From a checkpoint of a small mixture-of-experts model trained on Wikipedia.
Size: width 768, 241M parameters.
Training: a variant of Adam for the experts, 525M tokens.
Below are experts of layer 6 (counted from 0) of a mixture-of-experts language model. Rows are named router (the router's row for the expert) and show model dimensions 384-511. Each number is 128 + 32 x the weight over its row's rms, rounded and kept within 0 to 255. Numbers have three digits each.
After each expert's rows: "raises" lists some tokens whose logits its average output raises strongly, later layers aside; "mostly gets" lists some tokens that are sent to it at least half of the time. This comes from a sample of Wikipedia text that the model never trained on.

# expert 0
router:159101141133146125098069099069117133116101122099134126145127127112120086161173092094146152116108095153216112116129079052092134046196109112179091142183140180161045099112122140136056093139128130136131139125141088121140076107104100144102191084152129166121119100130143119105145155127114153122083179057128096110160091133142141123139101099143175117140104127084114175129137117169074136175143
raises: ",", " and", " (", " "
mostly gets: " MPC", " Chevrolet", " Hapoel", " Bob", " NBA", " UC"

# expert 21
router:124085108091139111121142134165073092106100086123141076074174118097141104143066097088150112151099130080144080111129130104097077128093119077141159144125143175196133134139151128168072110168113142157084120150115065177108161119143120078105185141134130131178107179123090155114153086108128087130120142133128124121158118124134116061099175117135139110138087129141167159125123174105158121125161
raises: "0", "6", "5", "7", "8", "4"
mostly gets: "200", "201", "197", "198", "196", "202"

# expert 9
router:087107092128104077164157142150096204149095123123172118192142183115157154108170118158108168159135130099084157130128140131155069129106069141116145187142110112072155109108104131168169114094154148144114123128136140152086196110110141151149133165107129121097129149101149154145168155107160125117141100189128179176129156173092118134115126085115130103162140181150119098114058106094110146148104
raises: " of", ",", ".", ";", " and", ".\n\n"
mostly gets: " life", " part", " re", " age", " time", " back"

# expert 16
router:186117146122140083107134121126175133154136157082105113089079157140076119065127074045157151128119188084074108127127131110122104156134153116175122164137122181114122091156122149128111089167072111133106101043067166108165059140143124137146176119167127142140126111135104126187143130160148138160095124103128097196136136160117067128142138145170100052141118159139120144082115062147053130050123
raises: "'", ",", " in", " of"
mostly gets: "ers", " years", " people", " them", " York", "es"

# expert 7
router:147119113116117144160121136123135122151174122127112149091188113169147112107149076112158122138136084123108113068129183134086126210152122180113148132116144156083146197191103129106153131102151146198143081127110118134167112125095122140122138109133128101149127092153120119156156150133143148128144102147127139174092100116126084173177138133145072141104096086078083110122065103152175049099157
raises: ",", " of", ".", " ("
mostly gets: " University", " team", " City", " League", " place", " School"

# expert 17
router:130145160121103149108025148159122167147154125076134161141166146167084098126166084072159144158137081065120138113128165132104100188143115153079108149113099157029110201121127132202176120105182143117106167076139127084148102089091143141163127103139126162176124073139127160146176140085124147170157104080128169153148088056077133195214104132145155110085095090065140102086162116126157062115186
raises: ",", " in", ".", " and", " of", " ("
mostly gets: " series", " film", " League", " album", " team", " family"

# expert 20
router:137101135140107077109145130060125151153195165156132134083135120139177131126147178073120136157140147109108113133128116202099167126095199122102123145076144095036121157087151167116122162115142158153133148164151136130116110148097143162105038105122128115111131131157107139152127152117021112148168139177129112120134181141088120110145123179206181174194112110131126080145117142144155139106063
raises: "ond", "ile", "ail", "ada", "oon", "orn"
mostly gets: "m", "B", "F", "b", "n", "k"

# expert 4
router:114121142108182158149146174143141114137159083132154142094112107138133064082197139191142127159124103136170120127128141067150118132146142151076123103149138151132128092186092174196087078143123074105091150142117106192121149101176120059125249133108128141129124054091166140122137079133149116119130203192129129180084112102173123143151135144118159080150134152156035164165149106146157143097116
raises: " ", " and", " in"
mostly gets: "″N", " Succeeded", "Personal", " Coordinates", " |\n\n", "|---|---|---|\n"

# expert 23
router:117118103156161116121196106140205084099119098149056121171173177133147133137080140050084072169172136090152134109126116174138141059126137120118177144122130099113163108117098113237074139100152173112130157171131103132144107096138136066124143092113125111161134126112115133136122138132107105145089011103129078078110153140092156160087104095112118118134139123130168107161139132091143134134041
raises: ".", ",", "–", ".\n\n", "/", ";"
mostly gets: "6", "1", "3", "0", "8", "7"